From a checkpoint of a small mixture-of-experts model trained on Wikipedia: 37.5M parameters, a variant of Muon for the experts.
Below are experts of layer 6 (counted from 0) of a mixture-of-experts language model. Rows are named router (the router's row for the expert), up (a neuron's input weights, with its number), down (a neuron's output weights, with its number) and show model dimensions 0-127. Each number is 128 + 32 x the weight over its row's rms, rounded and kept within 0 to 255. Numbers have three digits each.
Before each expert's rows: "mostly gets" lists some tokens that are sent to it at least half of the time. This comes from a sample of Wikipedia text that the model never trained on.

# expert 1
mostly gets: "ent", "est", "es", "tion", "ts", "ess"
router:146134129086127135147094147103108132139120156114078123147166085118186089149149127182136135082128115136074139130155104164106120150144110084150128108103175131185161133099133099180147057116203120121121127139135094097080157151110147145145123202164143113093139149129099167117215146115151126109116111119093178194124159108132110092148166118136119145184136128131138102146093184052105130125083
up0:175130203138135150129182113098117143143102119177073091115143140150137134136079102178145156113168129131129163150136166197118168131085115088098152117146154096132116115114214098184128077107117104113142139123075124134103118162151147124204163197105152144091086060063139165143129129175160130108105091125160133132067125168133189130106129146100149165140137176083156156119125120150115093146151
down0:111130160108135075141106078122130116118179102119097093117138139134149098111129085118121124153140117128097167117119126064108087131172168125111107128111143124141124090114145173165127138151104205119176108168145096152104085166137161140115097151182163122063103111134097172080091121033151146113089151161137062213130152103111115087125123173116057124151173098105165125121102097185124123078121
up1:108147116163146069101067140136120125088155139210160121116116160128147135181137100133159127078145116132086123215087085083149074124146152105095184141145204174178184156123095088120141159058127168143112175086120121123109139132097199134137159148149121118151126190191143087107155085139160152152150077109078166110062106055127120077141185117147113115131170087077134101147070128106108157137136
down1:123088120138116127141085088182071138161124073100122152151119115076081127131144183143114216146135118119104083099168226142125081123113133140089161094095138054153064077101129140217113145129109154121160168093136138086118178115160133095142098095138116109126111120148136186094086127090107123118128115063164124111170054150103158114140188137158151081081096136145108117109139183117191123159171
up2:065165104143139137133117072131136111165134081121116126122107110087125020125117096159130127119126165091190174144134165131114161144137113060143154152145131137071117127082109138137131117024130151155133128143168100178126103164174141129092123130132135120165090118152136181145111100132146103144072121065109115165132163130108131201128124069103087157113153144082106114082074198123124139091151
down2:180126093114103168151153118144050114144078132102148137111091132133144170127091072115125139105118108100092136137126093122141111148145144139138153110109161086131108156120149076138109132160139158120140132166127143102123125156217105128139137161077118130093109145146133159097105134155095143160123156075095104133104102233160142084180148110096087143120111132067127084146174117119167099177162
up3:151120179122132121109121120166081080150113172176150135057147116132149135132134122099174119151103145140132101145188110087143104150101177134137129135124162136122123160124149192134140102151161115181115111114166162107077120078174149075163105147162140095144124150155134159098136104141154166082162126155123155150103154183110081169124175178122159139176120148102112157135120137111160120125144
down3:117071114099143084104206138134115132140139211131177109133128171144089120180132113158129136132120150098060119185177133168127084128102090162139139134135152138161170090137091106135119129090131183160099120169122127110140215131158123148095044098135155171148147130066138087103121183131173147076122165107091111148163143183088123129109179152095094116118147142142131128123154102092168136195105
up4:136143111156109141054120138172155133097139130127137150070102113127137147068115115171170098084134099143141138151150044221174091128076114093128160116178128149084128116129133125113134170125127168119110172203139073116129138156154122100153123174154171094154175129120105166128128166146174131105198135129153159083141132127049122096119156090161132150145160176148165155129136127141124122142125
down4:144137151160117091120190139108106155070098118079096171187126179113150131168102156106103173107134160131175120095184129174108126094106102109147118108167147101106132114114125120191136164134130175191131100145153137163170069129153156111149106106115108051133115116127116161111144177124127205122117155143142126124120119096117155150122094111128137144107033099181141085080136155107148181130106
up5:121175128114108168111181156097187139116125096059093100062175158134133127200099103151129102126105121131188198189184161129152121079115106089116119155128132163168104066173102108211103089124104100093075096106073155142108101169145148167104142138144125106098175117126124135175113148096110149120139128089118125123158152109159161064174158089148154121081087096094091129125151107078153143162150
down5:134162100077129081133077124170162084056168138081083111093065139095128128100156093106143151157137136184120153111116151102112207168163112060154094122103130123132137133134119184158127144106116160130135138123102137167117057133125119159146113097094153195106148095128144164121052105076084180156120126126081151116103156127075128086173119074116069082119097114118123080122108063059126158184078
up6:100110100131174128095090149095130143123083174163189121112111131134144100107150096157153128086159129144151084096108168119163091213161097107173106097123137145071162142124156109102102107136086170160133116164162073090190089145105144157168122116092145138090111141204170108150147065095129173143139103089100173108145168112137136135098158088171133141171138135115125087112143141097113185102144
down6:155074064056123117123072148148168091131100110076062110115146127122141093149143137105169107082105134124127122119120114140140123153153136109187166133179093138057121117122141133088158168141129152132183120130119110164163148095183124159040145079168110145090142097159132136076130108122082127116140153113132106138129112128128131110148087053115139171122141092127140107066138096089098187155102
up7:136122118143155136069093104134175177137150128149118173110135105132089131159115165099087157151177147147152183080150115081109133107179104132117122134154116144145087129198162128133126063124138121150130150135176101121087119121177175078112141117129137099119140169108157181170174101123166213085083173117147137112123134186183114135138141094143146108115127082060130123170130138110081125093118
down7:211161121139130115126148080147111158119118183101142158092179169147141147118130197124118130108136092054121135136059147156143158142088090098069144145075133127123098110134070113114113090116152123140187134080175137153145118132137099125178124131147105172145169143126149120132191104127114145154146130102152071151130135110108112157205146186094119101129142098129120090164076077147110077081125

# expert 5
mostly gets: "== ", "States ", "US ", "United ", "States", "government "
router:152138164142129147154163174103100170131141095141154134116131138084123129147160145135182144156147167170212128147188102119165147125103146096114107086099143158160133062094125121074110119144147129106087090074149095150151181093132145100164201130131104057113137075098130132116156176172141165132098109103125086136140190143144188113108031144117158077104135137099141126078109092141091094116071
up0:134138144111131175089102118183126124119159109123122145092137111130182160107113087121179144153084194151095157114114133070180134130154129136139172188171122123143095115105168133176092153092154157158123148127194109157125114077119143109178128133140159116078170158139140151148085136136195150117142143111140148083150104152159086159103080150109152075138099100126053133122075148181083222077158
down0:071108096184093102143203157133054125129154077155124104020135077124139135165131167116128129141127113165170108158092098166126167141167104107144143102150109118124140143116193114149084106098115068137135133131104173139060125175145182155116127118136106103098083107211106140130034130111139164136123168180102121131133104160087101122117121104100106112119114122132171157143108071196124082127102
up1:126181220119134120107078144114091182172118092104101114140159151085079152161145101169117141112147166120162180110150117124142089167127101132112133205223140117167139152138080122067121119175122102130146083164112102147170139115190132087133135142101124106150113135082135114092153129100174173114128127070152137173138147125132108122102134145158113133164137178122137094135090137132130105110213
down1:094118134089145156160185106184075187152113133117157202104133113089147135121114100181124118118096107083149140105115104148156175088145108110094122146174131075135133142153081130067144144146094120125117111099140168129091103073196142095132151129149088168125118083172078114113119120142158111138119135144157135124156167092118127116092122119089165085116134111106144063143163167127156151179121
up2:150082135108115142124111123114134138140168117070130161065153195179106157127113095103155156131095108121147138152158102119178149121123154181136063176110115160136184099127093090161112121214105125091124089131126130156133169089088118157112091163140110179068104051143111141152145096125102194152131138135124086172101178122147161112224107130125101113098164129179115145116099093084112183096154
down2:123121103128113136098107154149149088156088200156129164091133139119088105171160141050123123153151155160168145173146154087134147075076140206091086168158133164112144102138166087108137102096153106129089119156096125140121135151062118136134128084142125157088157172089100158171149102065103155160165107096073056069170133087121083172193117133136142170088064101129157173089138059136143131142184
up3:146174136180128168173162144143123157086162125178154081177138105084039165143079165211147143099126167123165104128091075084138114087155145093159120096162176075145077030190166160116114080045105097156133093149132104171197100141164085128110150139107099112165133164139080135052110083157182091127123187107103081188156111141164143100118092080107141128118146135174128156176135095112137084093099
down3:060083115112114102124152088195129169116128114125166132145064141114118067129106163164075159161166125126065118092141107076157114124117103143127088114217128117110114067163108171176166113178088158162129129113175123084167139110159131095106071082124091145122122123063090171172113131152150096115101162190083131079179146136060154135176154089081087085123160118110100153165148114123172127160160
up4:082099143084108133120132113108125140139107110155167100117122114119104086129113144131165134140152114106174095150152113169125083164112156141113114102185138140088087068141144144149167067201177124211154159130142166153114119138100077137158142101192128086124120074118164077165105083132127134099119165107101076093132167146115168155161160066159133102117129145124074099121203138060091101116113
down4:114050167137169038089128142103111114120166131090162120113088121141124101161120097136138123121139223082188127179187169150129130101140140097092091090127135191111150156149127157088089125070178096202085123061158157171127130117116110186117141081135078209187171157121067155103178138105113174089131119104150112122151128109101090113139061147105125095164132119108178122120089137150098114134096
up5:160160126144173141144119153178117118111069150112152145161129123129096117114159169112082133084107121077112093171185127108129129168096130107149122127112096104136086075079124084142148179121098092089075142149136110054085092156121085099173172123049156157126064179088118181166142073150173108136124161070157112117144163153170148187087115221146154152114114149107068130150122128057098079120087
down5:155135103126164079111191105131174141176071172161103139148112221088102086097110108157143091164146146063132174103171144084173150125133106104176110098146143112156102093132056127058156175097070146137126129153140154064063119133075122092131101082102196119116108094153103142080224137130146121106094117194128170117139068128104136151130103132117147139118166170140160111122119169156143143154110
up6:160054144157145115131085172073136152087114138131122153151129151177152113168094153200118098133204167141135129158057136103132110169099162092142165134138149158144104135091081130093132126166066164130116111118178146106129175153095129139156165171151099142106079162085132108129184137089075120197078046149130089153137148044135168091092090115165120098120164116143104133094096120070109135115126
down6:172088168171149094106133175120112122078155122092154052075103137136125143143138092122116157150119089124155157096107122098114110094120169124101097161067147100094098080141086088124170150164044175096089136114111100146136165134170168119069097120080097129092170186056116169104133157073113146153104103199134111133111183170144129157125096140112141139207128068147075069119066167208105172116132
up7:096096147182074139175138138118089182101228095107156134171115109101070075166166079077134129116084124113120078147109127136170131118097077117107103168119184139139089124123088074131112137176128102105082083160154164100137149165177120100130183126163060096143128151129151145153109162096126117090148090114117135145063127113154186139186151156104161117116202135108161130116090204102127133121127
down7:119106146098127147053174152100119131200131087132160123086112140153093166131145139079077176086094183106172114109095092125100171090142152108110077126125126145080121135131145189082112156171127126163139142147096138159159107097148108113120137121113109123115079128140182183212124119161145104090169128193135110062153118099113118158125166124148143149087103159156108128142168124150140097174080

# expert 6
mostly gets: "League ", "World ", "ov ", "York ", "ley ", "School "
router:152145177128145221106093159096082138141164114173095150097135128158182117128157133154119182109133111127172175206181106114127184139172138162112104119078151180132188071106114147150140073128147127090137109053150084113156103080204180230145065123128146093134181112140154096116164149091108101136117057100048097141178104101116138132099124144129041153124121105085144160102072151073124127095054
up0:132163138164108144085129097101168160121135148103142129083194150135189145159094093122143158133080058159162146114069180174151082155140145156172128117117135118132129090156076167166115184099132140146119118138162125068134140137192155073103082139120122149112157132086141105173133125082130093140100127145057139105191115127156164155089125152151139153139166118130115116176161188153144105141149
down0:163151116136172137195150082137066147116096143181157124130101150106089057125111158085156077047173130195176163150148121143154156119096166144145165147154176133094169127118186124135151171165076046178131109133146102097137140100125119111084148113118125053179079106158173194172094102120111175115065124133155132157116075105121160116132135143167086118085161144139173082137105102109108097103127
up1:146182060166155239121143173075150171148124159103127179137102171118147155132172186152079122132110134150105149167113097151157087157133179125094116143124124115119139146144083132194109048100069122133110076100128154206139172104087121162138114121092182075148147166162124181153154158107067136098125133097159095172192168105114107098144121115105082099131103127154116156159132176078120096106117
down1:137144071113149085165123076072093086082161120081076110140132110185140110183096124179158182109145174118156161206113156099092083041181135056161072107091144213196165134141143171126051172132158129158130145070054151154110128148138136157151152082124141160037160098151099109088104139134129129169089175140118180115104132130124091095152093145172146142135075140101169193202159163138156119110125
up2:107171121099106107104103119139106178086182110155165112144104138158105147160085105177123181071137170114133174205157136136095121094121196120131072122146076162122117104132120123075084119191126202089101134116115104103127117158095078141140142179138145148105113158149103195072127098127108172192127135154058100166156086175131057108092121135131103074077130131155153180074126161138117101080136
down2:130116132169082127171160126134214132122083077128136129124158108142171105087112052075138174103158174105172167081156148081132119152087094120137127106136134115141159193108105133072155166125135144123174125110149133103170120155141148122098079089160127151131156141113099075151102128168142184143173072121125103125130116135094169120134131082169116124104136050096102091117102091108161163107211
up3:158135136149121064052200172119065136126179137146108158114112051150216143120155098129166127133109087169125138145167101151116171161170132155157122195137086092078122090133164181133113115126091098053095134099124190130124155114143103153135129185160131087084107123139163167146100096182136085089178104073143127099147139149183147174141174138106113142155093096058126126089072194122104166162093
down3:114138139163133144073026128174149082153130058166149134095097131111070114094142130058160095184113160101134068139143182120126094098174170118122134140160155128120104153199169146094113144167114101068130124167101087129160117102132133109185141105144145143141130136125145117148156148111117148136156133119164097129159104134116134171129164123142107145200074089155089088110094126159102158130192
up4:090191158146122128096164146075099165106145136075162066167120122157134163132116157157099116069125075204104095096077199087163157154152131200136149119145144121117147058084097125131162113147119079066116096118093114163125136136136119158107128066097090148165135117181053131108108085057108142179126106091097131107075112099126089110115108183128165117126097110159122150104139135169112100154166
down4:130114203119073140088200155161166166093136112086155158113106150145115133143128122162112137124110109126157104110104167133141139068178156099114152093174096114081142183125109184147098130170082137123179121112121222133143078163164089110119090152139122133143129104101109090100102067145200124090108125078182109166119041139139121123115184117144090131137097182212128169124092125162158092144094
up5:103169168114143216176082122126100066132111162142097110151163116147126164135146171116091128088130166098163097118126146153121117084119204141114136114117050103120165128064122126174093096128102147113167096103121167123113070113160149170102112158160172043125141092068120128141189134175169091093091161120076112109126093119182128077142144115208111090136060140075118131154111125141166189077068
down5:228125109102119147192149137127128127166138190111110156122130174125186131054195179086105128125110133110101103162122175099102157091125117109086145136138103088115148162140085153094131141124096078121169141157091074179127149153092060155084132134112113200166130153134181141169134137099108059103165122110189087126146182096172162099166114104200146094101112154111122105161139098139109103070121
up6:140084078105130103157119155154072102129168149113144159099124057149149185092099174153079096155084114133125117149175104171130046149059143120108191151136137148189163181170207126119103130148160125139117142091167136104184078086150160125099108177146092113117159142100138131101124163132169138127152085139160149130095109069172137142164113149110185087129099123087134115093091120153111120114091
down6:153133099118123128111121099149135143140102114180132135131094139099134090104127150096178137128121112061159088137136136135090136157133098123119109132085133151093146121125135147089118097153089152150077110110179152132093119062097160087092098189079121155161122124127076135109144159118139106120113150164103127149104132239181166139098111102148083155211138105157108112071143156122158088148109
up7:158117182067130132143089053166129113142132107156135100179209205116063119152139119175128099131122074152175074140139142156178140100173114129169117131129138151121103140117069096161114157184182103177110151172081133115113169056178093160101122074122104145115101167139108155109189145134135095121090126114145174127121141156146102108131180109112130182128142118132141147146086140073074123148055
down7:102172150134101135108198111150094175113093125156155125145134148127056134065153177113165133109088115132137135102103084115152148149127106123101092122164158108078142076136124147126152128095106146189165112179168113139134116109114145126074080114097150120120095206131118148097115132175157138090106148110159148189168130142082135112126115109122087130231175100186134095105156138112098118125111